From a checkpoint of a small mixture-of-experts model trained on Wikipedia: 128 experts in each of 10 layers, 287M tokens.
Below are experts of layer 3 (counted from 0) of a mixture-of-experts language model. Rows are named router (the router's row for the expert) and show model dimensions 0-127. Each number is 500 + 25 x the weight over its row's rms, rounded and kept within 0 to 999. Numbers have three digits each.
After each expert's rows: "mostly gets" lists some tokens that are sent to it at least half of the time. This comes from a sample of Wikipedia text that the model never trained on.

# expert 48
router:523478486459499566564488488481536457494505480465502494501482527493553492515462504444476497500484501513503509472508502454480525484452494560501508473504484472505537497435578524503472468488465515489497518498509516468514498487498488508519459514503512511506507489468482492516486501507515508483475524469522522481550476506501507450512514512523500510487455489482471512503490455509469488474510
mostly gets: " name", " Website", "\n", " ==", " ===", " medalist"

# expert 6
router:460488468496513485483476472526506484511523488533474463506494535449508512544498524489461486479469457488515434521467476534490502482472490544538480513474502529483519452477528530511511470476489494542498530481527519442478489497523516461512485500523483507506537462477516495516520487459499538517465534484507466482523517478496534505495470526504532519510457475523496501537511511481509526469475
mostly gets: " I", " W", " N", " K", " C", "N"

# expert 124
router:480491498529484525503481491479525476477553482492467520518501500504456484494476539526473536491482492506558505424484485472502517472513469504502479465499491458553512503502498502475516540481486522482447517501471507469497485490507498515479517531524461481489492508513448470444468478485514481494473489474481505479527480477463507495515476509494497463485493537486521475481501478483501519585466
mostly gets: "nce", " well", "ct", " lb", " ago", "gr"

# expert 77
router:476481541488517541538494551538455520542487514475516489479494454528491460509519465483522505483518507481466534480494512502483493498551459499540449501488489496481517513494485499516482527492485528502520491489506535528521521548498504517473466492479511519488488454541538534509533478517519512544539510471505509472474482517546522474493463471466481519541490523496466529470517512476502487494540
mostly gets: "circ", "1", "2", "9", "rank", "hang"

# expert 96
router:460545512482520517468521504485471509468486501498541475539463481460484475455469506480497464478546534469477490547521547503506443508520485489508525463507504497478494514482482466474484501547462504482487467504526501523521501518495505502484498457473457468485499518520525517524482479545485513475510502537472540492509456479507521479497510486496464535490502478506439492492483513500523445491529
mostly gets: "The", " his", " its", " their", " the", " her"

# expert 19
router:467475530508528525474538508530479487483461503538547533497550534498495527518554520532477508504521482516514521469502473510484506467497467505473492486486514498502516464525489546502462455523467504492485475519506489501505497492506505474461528549482497478465495544463487456421489535532503447517517514494505524517470459480488502512494491527484481506478511480505496496500524534496523453517526
mostly gets: "s", " those", " areas", "ists", "rs", "os"

# expert 56
router:563530505528465553562495494545544502496518492515512534483526501514473486462486494472501483532490546511512515490482467493474480512490510463506513505532540477509507480528510525509514510491525452514502528520465488465451507474511500520512520473498507485512462514475456523535489498571500506510502519500495473456469487503485497522471514505506527451529524500520515496543529457476493535479509
mostly gets: "try", "ty", "cal", "word", "Description", "sion"

# expert 9
router:483475484487467529500475513513469528501489498449486510477492453471515452458472530503539519522547531511497490456482492494493509483522505447513479468474536505521496477517504478492483491535418513495493458489512501510528467485486508524491480493528513533461497516494503471521504488486522526484472516498472466476528482463474552488514474470476502542539479527485477457511491480464506537493471
mostly gets: " pro", " $", "†", " anti", "frac", "whose"

# expert 125
router:508484513523463537551521465523540500514514485518504505522524512489491537528489499502493467471491502504528505471532498481484476491478525506475522462529538516536505458490513530490515485508513441478506514538488511479412487509542486534476516478475537497542508487487485507518474537494468504525483500515476476505486522494510497505506496513492537428469513518488482491484553453474516453479479
mostly gets: "ective", "mond", "iff", "low", "firm", "unk"

# expert 46
router:496531478494495502552519504525494487548501523495476531515510481463498480459479488542481482496486504454492507524525483525522520499464504502471530502478533546476462504458481474508470506548473512506509459475522461482500466520469473491504494461496494502475513488503501524502465502503490525471533532494490473533470503450481497552500479438452470501505555480479467516470456479518488482508496
mostly gets: "Personal", " Born", "Career", " MF", " Date", " Los"

# expert 53
router:520502506489479531488531489489509527509500536494466474486512505484547498462498501492471491534537495507470534514507505479488505487505477504461480534506502502517487417473487520527515475523481493528463490513496549462489476482511470464531445522498473541512458475499466501499553475447497495577510495486518474514478529505518523486492471548476544524514487507546483500497507531501505482503498
mostly gets: " York", " Mc", " Carolina", " Car", " Angeles", " Diego"

# expert 27
router:527472470462491470480471474522465507502467471521490526516469487510524490512537481473503482460514466546470502499482471498512481520559460509487458507521506503492511488452487519507531461494511494446485526561496513482521481540495486472432478499494490516509516500502504465496506487498483505481495485475512442521489483476517483534508530485501554502538480511536522463490469500534479510453478
mostly gets: " (", " in", " on", " In", "In", " over"

# expert 79
router:524514492469504496561514512522508543492519521485487520511505495541467456471522487462513544518488487491559474500491506477504505523478518544527497535509434483536525511517489477484501549485499484482518496529467447496478501479514475451453511520530567510511509494480512532510504533472480510504493493456514516499535514511443498506485501487502519504472539515509525513512482459528485464508479
mostly gets: "|---|---|", " Born", "|---|---|---|", "|---|", "eti", " Occupation"

# expert 82
router:550463528477491499476479480452504516504466465520476491533482483472527504503516516542544501524461445525481527488484505488488497482481462536485504445482481480475477460538531534518498520499532506513504538511496474522487493504488533516528487512563518516504514457485503500454513463516488501478550520509555531490478538477494472475527525507486509506488524485501525466466547499488496480495493
mostly gets: " |", "|", "---|---|---|---|", ";", ");", " –"

# expert 88
router:510482489504494495526502498518518496490549485510482482509504482521484481519525517429510520453487506506538480482451513457518458563496515480498536510493495476483523437538499491493515482509524504460494513483506503455499510494523455483466556508484509485436519477509499510459516499506532474481482471456460529517500472486488457503505482455519485442512529495508527503496490514531481480494480
mostly gets: " However", " much", " soon", " not", " caused", " never"

# expert 94
router:474478507486498489525506528499502529489529509498489464519516534520486474516534491470538559537510510468519526447507493451515510521493486535495532499472507495537485509534495483472480539483487476508447468530447482497485517497497470485447516539543536546537465488460453542491536514454495479544513484496527471515497485486470516491495516514477513514504489504488507496483500466525504464514482
mostly gets: "|---|---|---|", "|---|---|", "|---|", "pre", "vit", "mission"

# expert 65
router:493515499498509508541486479498525471483474469500482485508514476495482516538500503481462498525526485519551482495493531477506502500512545544448535521532510447550530458502469546511485535488532526491480485496488507497476519467553473514543471495517489450527503503531526513489540492477443485498500475461483496536533529502503481470504513489464523443468498526471480473527510514489502486483498
mostly gets: "ers", "ship", "ient", "ler", "ator", "ić"

# expert 51
router:531555544495517492474530503511469500489512479507508543512485502509519495484471510460461509542495511500489523495431520523526492522491498510492537526507497516470484526510473488491518504554484469513528503481526503527457519501490484473448484485496548503466509508456513547499510488476473496559531476528537510499502530541463530475471517529487532501510505507492472516512540436487523492477517
mostly gets: "An", "Ar", "Al", "Br", " An", "ob"

# expert 81
router:516504491515498493524583535521467516476492519487481503501500466509525497463490483522510479507527513515512497492513508431491472514504521486522481528495534475445522504485481481420484467513475528516512485510480532515509549465512485482542488510465478490519527493452470534481528526514511545466530527541463528475473532499481516505465465503522495507504498505492533498524495500545508524488507
mostly gets: " her", " film", " album", " life", " music", " band"

# expert 72
router:541486513467484477465472520493517526498473504526505496529497484460534483475513538540542521492492475524484498495473472476501496514510478512522476449467487480476494457536499515525447499466551501499469491475497468498508510458495515519526474505549509529497506473531501477475475468528509503476555538501537536484498545465524465442528512516514509537497514482498536480499523518491461483493484
mostly gets: "---|---|---|---|", " |", ");", ").", ";", " —"

# expert 38
router:450512464466494504544487514498489501500515512498506483523487526506504543511515467540531493453538485483505474499509518461478515513468507510488502523495524500491559478467448522490493511471545495523492510509511533474535508458523464525538496460533489450524523536497531447524509554484487463461488507472493503526475525478503484476521485500503543505497480485535525487484509539496479536540515
mostly gets: " player", " company", "son", " David", " Australia", " University"

# expert 80
router:476506491521451500461507470458527448471511528496515450526486511500479551517521535537473529484538508510568481519483487509493491517503538507480481535503486467486488456482511479516507501480539527500515481523527527473501488483526531497520445519491482505491539533466483463485519519457522521510484519485501482512508547523535539484529500525489527509492483477474537453486497471501513538489507
mostly gets: "abad", "ase", " Jr", "idae", "ia", "ova"

# expert 111
router:461470479493511539484479500550518511539506473540517510434464537495486488530469486497501493477458483522494493532521507525472513496515489487532465510492515521484481515500499508523530479476544503459536531496509489514516484541533529538523484466529494527518524473522524522472522493549495527536532539536457509507471510471502506469536510499487456532521477518501510501526516527444521497478508
mostly gets: "3", "4", "5", "6", "2", "7"

# expert 49
router:488499507506463521536531476508553487482500471511510522449503467458494505482470494533445497499504472465478450542514510540498453463536473478457505533481511522505482501490537494500511520528487509514515479468511484514506532509448485518478506477478482486500538502516510460506499515549517492470505555493451545467503460477529525503525484485510530480501498514478501501480507509447490540508477
mostly gets: " km", " first", " years", " well", " days", " kg"

# expert 14
router:509495491550514508470493540468507501520507487538538462518476496472493461472496490535496516460494490491476490547477499507468475513553501519454485521500492506503503478441534471496532465487497509493489501517534493511504522514472509509461496510524473472538496528499472529545521493503485522489486447502521504493488489502549460446469539507496462484515492481552465475468495531547466469492511
mostly gets: " the", " The", ",", " in", "The", "),"

# expert 60
router:487461474507486485500465484489503484519478514521508433531497488526532507540533461523518515482497474511479496526508468512463530493504475506472455465505525434500535465516499523521498467457518527508498501498506523494478494499512522524456503513494485507540472481485519480500477499465536518473492477447528474486522519505543458537519509554520532530529469464517499463532515512522494529482473
mostly gets: "\",", " (", " =", ",", "\")"

# expert 104
router:544517497504505552508473484503504494513522507520484519527493500515488507519469502502491511514466488548576521526486551453518446530513565507500533549534499468499514482477468505496505506506514491520506512518503499453513525471534484506529484526510552482472503479478474550511529533503484480542541448480507495483483534530473514493448492530486503487484543521510491495500511485492512489490472
mostly gets: "ress", "ions", "ment", "ments", "ex", "pass"

# expert 31
router:486451471473517511496462505525473509496521484480529507459463513488505484506472483436511501482487481474478512519455465512509548515525478495547456506472509531485528534516481490484491492469522523453502526489480516508539474537478513554518471498533469484541491460516514506464504472548540511540544502509528534512516490470510512471518499499505463525524480504481522517487476494474480510468531
mostly gets: " five", " four", " six", " three", " seven", " ten"

# expert 10
router:519524536454514515485512499485494522502522512473528529508523506520512537499507530467544495549468516539482466496449540527492483506465528461486512510530519533537466512534468503463501525508514474508507520485538512519472513462489499490518451452508492506470450557500497519512524500515493467507451475489500473523463516545503509503486487495448536533487508522526513480525531485479515518506515
mostly gets: "ym", "ä", " century", " di", "hum", "amp"

# expert 32
router:494481509501487453485489476502461477471487516469475532517498532528510484469463516451502454500478544475498512493475496525472522486521511519507495495553524457498506504504519503524514475481539528488485495477471482466523515480482532505510484485462529516484513488493537474491561471541532531444446473502457479477486464538479456489464518468500509517513539513469508504473497513507471529481493
mostly gets: " had", " has", " have", " been", " are", " be"

# expert 75
router:518523473471520469475510479462529509528524488460529485442538538543486505517528494540502480493486492520484510459493473519479474505516535509498548528498501531555534529518465460516489513524526517532504508504467517475499504449467474485500513536479480512512461482522520510452469477501505511489519500509485455491491486522543546529525457537524474488514513484515460517518493514495477483483464
mostly gets: ".\"", " species", " Animali", " according", "Scientific", " artists"

# expert 1
router:478471487490487517511516516552486505520457505520503510497527516507489544525518533534471468504518497529543534513525478489504518476508485518506486479519480514518524451519492532532523444507450510497494485539481493473520483494528516455475563527480501474509519522461492482473473496491444472526486517531475521525470510480468490505530508540525482483472492469513479486506524529564518480494546
mostly gets: " York", "s", "ves", " Angeles", "ming", "es"

# expert 122
router:457466498544529514481466463533503459513523487496532524494532507487493513544486496545522488459478487530508460503483490487484541466476472486494477507485480509486518532513479491442543544540478523490524533486540514533518524534514527502498528477454481530525543465513493472477485483522498487515507491506475530485469456502501496501532541481504487502504466526465487468452530518487516519515494
mostly gets: "9", "8", "0", "7", "5", "6"

# expert 26
router:439502487461495467509491484509494509470531504492494501522527504489520532513462496550519511537543481527489461541520492508497504473464475540493504534517529498501506479471508528492476463497497522541518522460485463461517483460491524528503445463480491482516513498507486467504543510538510516464549507466449527477505510556539471520518494466508502526491520494517500524525504532517465523506486
mostly gets: " season", " team", " film", " album", " station", " club"

# expert 95
router:473474498507477484547494506509522507510509512516469496484498541514536532546507485478515497484558480469539490489554500460505520515516492533504473502546479469511529489488499537492455486472517518518453479459443489575494515487514492516476510480498500497532488497490486492490476521524465454529484486514472494566512514505503484470462540520510495441481485477489484490520516515529515471502510
mostly gets: "cker", "tt", " latter", "ft", " York", " Wilson"

# expert 108
router:524464493487497511487482549478467532482470508524503492517476472478518483519543505517543514530476491513479522499515509516483497488480467496547496439489523514484488462516538542508478501460532505524488520514501459521468495533493510524503500511555559520508496491508527476505497438500481482477518544531552509489486531446494475505527527501481493528499529480496530454539541501502512528497475
mostly gets: " |", "}", "})", "′", ";", ")"

# expert 117
router:531544500505528487482456514531515492503516503535507483473517501524496483522479468523497537453469533501481511510506489488462514510500489484509509497530481514480492458490470478506504480485515511501502453491496519473504487550499540524501508472448534457504528466482466515526540516511524476488539514479441528470550527520531419516502529532496518504517515489509482452548501533487494488503475
mostly gets: ").", "\".", ".\"", "\",", " while", "),"

# expert 89
router:497546490496505533536505485492464494492520462512458513546478526443467472524492481483508489494493485482485511476514461533500484479508556465448463437473523488525474506507458514548494515481480526473546523532511461510491487524541509492491498492483458527486524543448503508509490530481528491523508514503514535527494524529494529508518506489495495516500496499482501505552471446491528518507508
mostly gets: "-", "†", " Clade", " inter", "ci", " Type"

# expert 39
router:522539469462475511500503499472525494536461524503502474478487532493517532492503502532461498477511542495501514534531500517510554518514539480497507551518526489526512506476492521510498492517556489521522484466506475528514503504484491537521488472559456498532508482499517492520515490469498473542485508534486489540497556463478538465479490499505564477495454458462502503466507532475501495533503
mostly gets: " John", " York", " William", " Robert", " George", " David"

# expert 20
router:517501516489496511509495483472509506518539512460536503536509505507481504482471499481520500480513524480503529471493536491486453534441508444495510471476519480486492470491467492498535500564490503459491481532505514522464515468529508486500464480519526495518477478529495533520527561525468477485440528476512451469493525508525504556495462488523505457495515527475519455489510500481540505502515
mostly gets: " an", " a", " \"", " any", " another", "ious"

# expert 105
router:469514509518473516479521479516532480482509486511449481519513509510488534519499507521491480456537495502542450522499493512487511522505509508541493484517467464524529439504511522551514490409568493480498512539499502481482481489547502498513498510462481474479513506487469451517493506458538486485523483459473511548482515511529519447535484517475493483478493484510518494515496491527501496488499
mostly gets: "ova", "abad", "ase", "house", "ura", "ida"

# expert 52
router:547480522533512500526514451536481502518530549504514481506459485474485546527509536476502492509485507520475527480520564446514502506473499487519484532471501476496495503496495491521467480546502520466506524514549504478522508539482513505477504492515549522482502504508517486506485517464530545471485544512536496468513493529461448527515528491543474497524453482480487505493477462490505500473543
mostly gets: "==", "===", " ==", "====", "\n", " ==="

# expert 28
router:460478533471481519540571486511504529507520512473485500508522546473542486485483486516509535506458481519498474494476490397503501504521516546520474532521507435504451476503509499494520485498515500502482537500462485474496497502471488441497493522500511508534509478471506533458507455480487513501524472471467546514525514505495513509496482496478512484494479533521523496529501491521526496504513
mostly gets: " game", "year", " York", "play", " medal", " Cup"

# expert 40
router:489489512553506482505532488484514501469506537538533498521492438468532487486504498537534538497490499477496500506527474484485499461509504523537524488501503547483523517511531452512509485534493497519518482470545478545504553511488523464528540468507501512493541505506500486508473513513483508488484490495562509462535513499538459510527508518523533499491476471494543478454527475498449524513461
mostly gets: " lb", "present", " →", " (#"

# expert 99
router:471509478513463524578509496490514485497464492475503471499490499468522558520484487479481449507503507474485495515495558489470510519483481512517476499500494477483493499418537571518458460508509510497506520489504513534523484513522509513496451469457515515523526502509499461495457480502523498472531536484516494467492513522503461532504471478489506513515508485480501487548493479498458534489521
mostly gets: " career", "Career", " first", " role", " next", "\n"

# expert 61
router:483488514466502527524502505535478551522486494448530508469465489501502485441502464493537511505492509524460529508486498532494505485515502493533473510483528510480508523503529511484431528512500505522506446480516532552537533492487489498510462488514512541480430479509522503510503471496553499500516522524487513475524480509501519508444508478478505527556492531526458512484494497483540521500531
mostly gets: "†", "towards", "whose", "Croatia", "conf", "Š"

# expert 83
router:464504491521465532486492509476525508467486506514469486533530480488498519548493532537513511546522529522529450497480498498493493465501516517508509522504512471484546463482513529511527539521511483506469540499469523478480494465529542496492468448531481497475512509511481450507520559489500528511527492479524518498503512520532522489480556519450456513475442489495515491492503522489537527472477
mostly gets: "ation", "ić", "ization", "tion", "ency", "ović"

# expert 42
router:470569508519485547512499480517476483508529505545520502501528479490473469457527500477476523474479515487560496484505503512493452542489519460484519508487485492519488451509482512486495545495540457492492461525513502488477510492526467525533516514539504520487549521515456479521496531545495491472491482486543489471479476518535483528485510480502473462501550492502518504538500496471453491517486
mostly gets: " likely", "the", "Early", "cies", " The", "tory"

# expert 47
router:511500487493529472468532496503538463507528541493515518503484499492496479495476482514450498479512503456486531484527466505537497503508492493479513495479527540454454544470529460503485495551439489515504484455504510513498505440450495500520462509532482532507477470510512518505499518490494524546500491530474498491504484482517536499479514480522556529523491501462547523443471501525485490526507
mostly gets: " Los", " check", " Votes", " Notes", " MF", " Won"

# expert 114
router:486512497481494483498498520503497545469495502494515530463498496539516518477491521475533523522520492435496476487501511502511510472520469476510518446470491535486525520518496503497511534514432435536465523532505472504486510515480496472517542502497450508500475531487488505513512482496506516498487492562553505538464467482450500509486535532517507517469469494509482484528495455524519555523492
mostly gets: " Diego", "Turkish", "Somali", "hara", "Azerbaijan", "yo"

# expert 116
router:489538486473512504490473480515466536522516498507488490482470497517509545512512505454475475507519540506508538503501510522486472545491485479515512481494458521482456526511547465469512520486488485461512456570513469524505503503466487460526486538517510515489457520509503552491507522519501480522515505480484535500517516546479527464510458505521500526484494529509528506499504498537508453565550
mostly gets: "Ma", " la", "Ba", "La", " a", " so"

# expert 37
router:463506491552508501484467488499540479516493482519500528506506493515433500524521501491473506523497540477523486441507501525494488493502476482443519445502503504500501529481530472488501515520516431496495485534458504546499492478519487532524484488525466514521493508528482471470501541551508534514480560521532484488451465515514488533507537523458520485478472517511489487497515463473488491497492
mostly gets: "rd", "–", "ective", "ui", "dic"

# expert 13
router:528502498542519513511562494458469500513518478479464497502483452502443469466499481497513482482493478500486535460505451511517525503486512516496488474509499486515538521501469528486522534484502519493510517516507520533475486540487528492552527511539482503468534487468446522457474517511467437512496481486545475497541506525507457525520516517468477506498495476490491515535476504509458506511542
mostly gets: "|", "=", "):", ":", "|---|---|", " •"

# expert 107
router:496494520507533528508492537510499516508456483540538518508526494482471487482505494527442538529477489548526552489481450506517514504493515507511519527525489442495462511534527524497480470544496510491506460508513502532542518488509488487458511543495505454474516534471492502458510488508471485539515525484504511466510517503434533503446482524507486520494511494495503508485513513507507436503536
mostly gets: "s", " S", "dr", "His", "St", "S"

# expert 106
router:463483470495468506501497498525495469500492557486492518512510496469519570490501494543520479483508536516525546490525485491507532499494466485519473529491521482466486470495511536507495468480532537534518487485509523501544500482495524480489475528469476507529449505519463491516513502524526540459496508466465489578485513481502490522505499486512550482512525476451498525516473536557513497477484
mostly gets: " film", " life", " art", " football", " music", " guitar"

# expert 22
router:496500485517506502502482495511489498518484494460433513523548523534490532524492503508538501499515490538520514482481566500512472506486530547506501478493493519507515505483498524434516550493502527457455520576473500499497452539538473538485492486496534500498515505526517469505525502488512471554466521511494523509499502512523528499529496489488494480489526551500494481511568489491521512505531
mostly gets: "ense", "rate", "phon", "final", "get", "nc"

# expert 85
router:518476555532519510512480495496501469515506536508513462528510492495477544534458508444490480517496511507481528460481584432508516547498525475520483539469466485498497492491525505523460489537480507531507543502526507494531491543492496501472487494498552516505522535504509486514474496459486498487471525481528510484498472537485468482521537532505492502514465496473472512505488467479479511493530
mostly gets: "\n", "==", "===", "|", "Career", "Description"

# expert 25
router:473464515542544518475494472529498462518525469525525502478502522484511513541474472530520514469464490515521489529482490476474542472462471515509475541486502517483509519521466479463543500524502532470546540482524509524531501529518523491532535463482492540529540472530511474498460462538502491495526487490472526493508504485526527473524515498487475493505469504474528487461547515470479524507478
mostly gets: "8", "9", "7", "6", "4", "5"

# expert 67
router:521537495486507491507531504472519520493477478498499489499515482511513562472516515479509485500525516465534462528519579530466488534522444475538486500506483507475468534500488496494501485461492484455503509506489439553533479501496494519509553486482477478474530535512493532535469497556517485496512519539473516512512488465494493508482461483529509503508550505499508491545501504500491463539492
mostly gets: " own", " same", " later", " entire", " next", " she"

# expert 121
router:502504473525530485547491480517548496493480511494474533505501548543499468479483510455551506538518506430496520504485506508489500480503482489529509496549524519527464515503490479486500492463512524486499493473441455517495512517479440488453502528556548513478490497493484494513491504492473526494504479502463495488493499517482492504480494488462502482492562504496528527474528431493481465499495
mostly gets: " March", " rest", "claim", " attend", " Follow", " served"

# expert 84
router:502482542499485484466499520492481508478473499526503508456501481515507537482486568503494480541517481473489487484473532513513495464487474446479505493478542526538501492504496528495517514494474475542490532517484498491517484568506509523520541501520485489507479510498471486515513483492483529519484525556538459541466468482451525509533522543492480491449484499535480488538543480486536530487512
mostly gets: "MA", "tha", "Somali", "RI", "itch", "CI"

# expert 5
router:540500499493515524515470470459483490470494479495482548442508526506477467520480538487481533517495479480538475498529560472500487505502495496453500503485500482512507534513492484502435499494461466456505472485464473565501504502526511509508502475512531507522500500478487540511485538572499513496518504530465523475527486520455491522483448459502484488458525530494509499518475511495509513504525
mostly gets: " other", " most", " many", " more", " two", " some"

# expert 33
router:547495505459457512479462539473483457485517469499515534516491482498487480535486527443449482488479575492506472524514538507547439538488516442506484519502496492478484509501490477507513489507493513478510478480501520464515509525509480489504511541526530431515505468535515511463510537542479488499466500495510499471511493515530470511510486471527492496489513503498522528487502526500543500503515
mostly gets: " a", " an", " one", " two", " this", " only"

# expert 71
router:527541541542510519448508458452476564529504505497511501533518490492472469485522509487456518507514470472562483516504515496485508540504503503479505497533482514511444488470479515515525504496486508487507527478491520513487530508496531507475506498505470477522484573460511501563473458533497522501495491513512517483462501484511482497487468490505433462522489482508495507475479513487491456515520
mostly gets: " the", " of", " The", "The", " their", " its"

# expert 11
router:490495569505474490505508505500549483506515472526432489509513521485514505525491542471495486521536495513531471476525517484487509506509483535486485455523518484509513519440502535523533477490448465526426495513444487512481517493478502487514507506477483538514485511504450484470476480515498464558495494518505507535509503511485517483489526519555493485443471525506509514498493502508490486529479
mostly gets: " Diego", "dar", "ll", "tel", "n", "vel"

# expert 43
router:485471496509456520471522508515515515509459486492510488505494496468492445507486470478478495483528506534555498512529486515531502506513545495480539490495509453474489442475523507516537502482502504531489479478537534504487476485508510470489548487471489535490505482472489531464447502458511526490519505488568453512525540482489516549482509494513504535497458475516493513515507513502532557482537
mostly gets: "Br", "based", " L", " Black", " R", " H"

# expert 100
router:472528481513544464465485508498475481533532503497527525486503535497516486483485476491487470465525499499517507517527512532516494527488483511481490464484463539466476505473530496509443491534487510499495480475542513469516507510453499495477488514471453531482523476493513538477535502460527486560511514478501486473516508475506552496434453488488549495521491488476502520457478527539514468532497
mostly gets: " G", " C", " Le", " Ed", " Ne", " H"

# expert 115
router:480511540527492506509484556523496555533522468450525520464481499461527498447480483485522493495483481528471538497485487522469513509503474471544464488484504483472526532500509470478456494485514506515500468507499512544538500517499520513505502481515523487448442487522493489493530466507522515509512522531488515500495494512533540485521462480481498510553484552538515519503516501458532485524538
mostly gets: "conf", "PS", "stock", "Š", "FI", "Tru"

# expert 112
router:523519493487489523538485486566472507495509511491488465559496486472481529507512511436477497483518481533465517462481544474511505512455481524536528565480528484482446519514491481531465488538462518473507508493517533506514482514497495513487516535498543485520509511492507538494488489471508480470482497517534513489488495514458453524509528537500477510537481492500530514497479440509475476483504
mostly gets: " \"", "=", ".\"", " “", "\".", "=="

# expert 4
router:506509497503490540470489531464482519524504489459503520525483510483476574528500563516491465576486530509493518521502502522489517485482498471485524505513534527526488515536543481501548492534504494482508534508506512504509506505503513504485469506488526474514505491454537505531522523467439492556512505521479475493498534501510490521516501572502511489485468484514517504515558476501524538478500
mostly gets: "ä", "ü", "ö", " century", "OR", "ø"

# expert 36
router:516526514446508520478478477568479519510464475512480503541509497488542487490498481525462505510527505533519481494522492509524493473533464488510479481480542515462519501490488456511498475509481539430517466488540489522494487550481517474458495490536474536449511497511541497528530518468506499494476514497522466492518498491522480489505519540506521473532483534515480480501492457494457505456480
mostly gets: " (", " \"", "(", "″", " [", " un"

# expert 64
router:467501485509492514502488482519510508495491515519524479519471548473506507479465513523511492505518495474489454505482455520494530463500488508531492523529534489481498475488575547527486472453522535537528485443516525479476511461512527515508482468544527515440455486495515488497490501478501542467489531471504465481533512485553506517496523492484504536526448488525465505517500492502504538483507
mostly gets: " NY", " Battalion", " Stadium", " Street", "PS", " Road"

# expert 113
router:461528484499471467484539478475480470517518505492475533493471462483519505495476500516468490474548502452511494534514505509538532464515480528484505518472534543498505517447529481539502530542481521516475524471531489511537499456478471522523475505554485504510508482526511484492457477516541503488551513514488519489457477481522515470466497486506519545510514461492527517503458522483474505520524
mostly gets: " national", " National", " French", " British", " Italy", " MF"

# expert 54
router:509480477498497538535487553528463519546498517482502515488499481483512455482473520523516509505474467487493525490482486468478532504519494490504473511486485520498533470504482527486492481481467526480490498491471535475522481491516463506502482513517454462514446465507504545505530472498496525573546531490500511502481494492481550499534514511493476549528458542493523484526491494482510554488563
mostly gets: "track", "2", "1", "Natal", "USA", "FI"

# expert 69
router:542519500472495510474495544515490480517473496479461533508471519510497505440467549515508466573486505529482534544499518521518517509496504483526513474541499530516479519512522436509524513488497485511515521511501465509496492514486492504515449502521520469479511513463506530519503498479482521556481515537485488475507541494458551480481526560482510494498487511507477520477523458478514542476490
mostly gets: "Se", " Mike", "Li", "Jo", "De", "ür"

# expert 24
router:488484509494519503513491509473485489507517500490476487492475527546488524550520507481505482475486514493578503502496471504507482506512518477525480532538524434513455498525524520480477536450557501436501500528490522506506499511538514522494497494526538491505519506503519485455511547506480493474495472465498489527498494515510453467514482495437457451474514518556491473496498512508522492469520
mostly gets: "itude", "ing", "pass", "rated", "ress", "ious"

# expert 110
router:454457477496453488518502455494510475453498524478497479529497527496549451519466484505506518479518488513475478513496485484503506510487489524485475521481528494487505477500520510519478489485521534530498513466499498471508503459525500517471453489469500478474448500528506441491543497466509521447487482446466517484491507503544492506492513464494531538491527491551482525496470535554506533486469
mostly gets: " system", " process", " support", " dis", " government", " project"

# expert 44
router:477491489501508468466486533521509524499507496509467515456483527544523511484491583456460444551518499480487458507523472529514519466484482487507490449524506554530531506506513516510492485480456488527482507494502491490486519513481481533479494502512495490498478487471482481488508490476491525558494545529515448515485483464485525509504493569474498504496479485494476506493541472516517513470521
mostly gets: " Ya", " Ka", " Kha", " Tak", " Hu", " Ta"

# expert 127
router:493516478476494504488484492474519509465486492525489472466480520499506551484503495480462483493550481470544480494443497512469480496499543450510481502533505459519502458510462540513460475475521471468501529501504498503506472513475515484503514476505461477462480490494497515484479498511506478485537488481438498499527513502430528472498511499532501512469509498529509445564528481514489493552480
mostly gets: " co", " per", " imp", " we", " sub", " Paul"

# expert 16
router:461453455495506503482469521517494558477515528484510508499471541528512495496545481460538523477504460484495497472465492507503450518493507501521489469445442478516511456511537515478468504448498475503512523520488497505498493487503475470487506507506453491482461510472512517513523474473537518490479470448498506517466477507469541549496468511504514523495469529527489499551515502520503508518478
mostly gets: " co", " Pi", " Vi", " Pa", " Bro", "exp"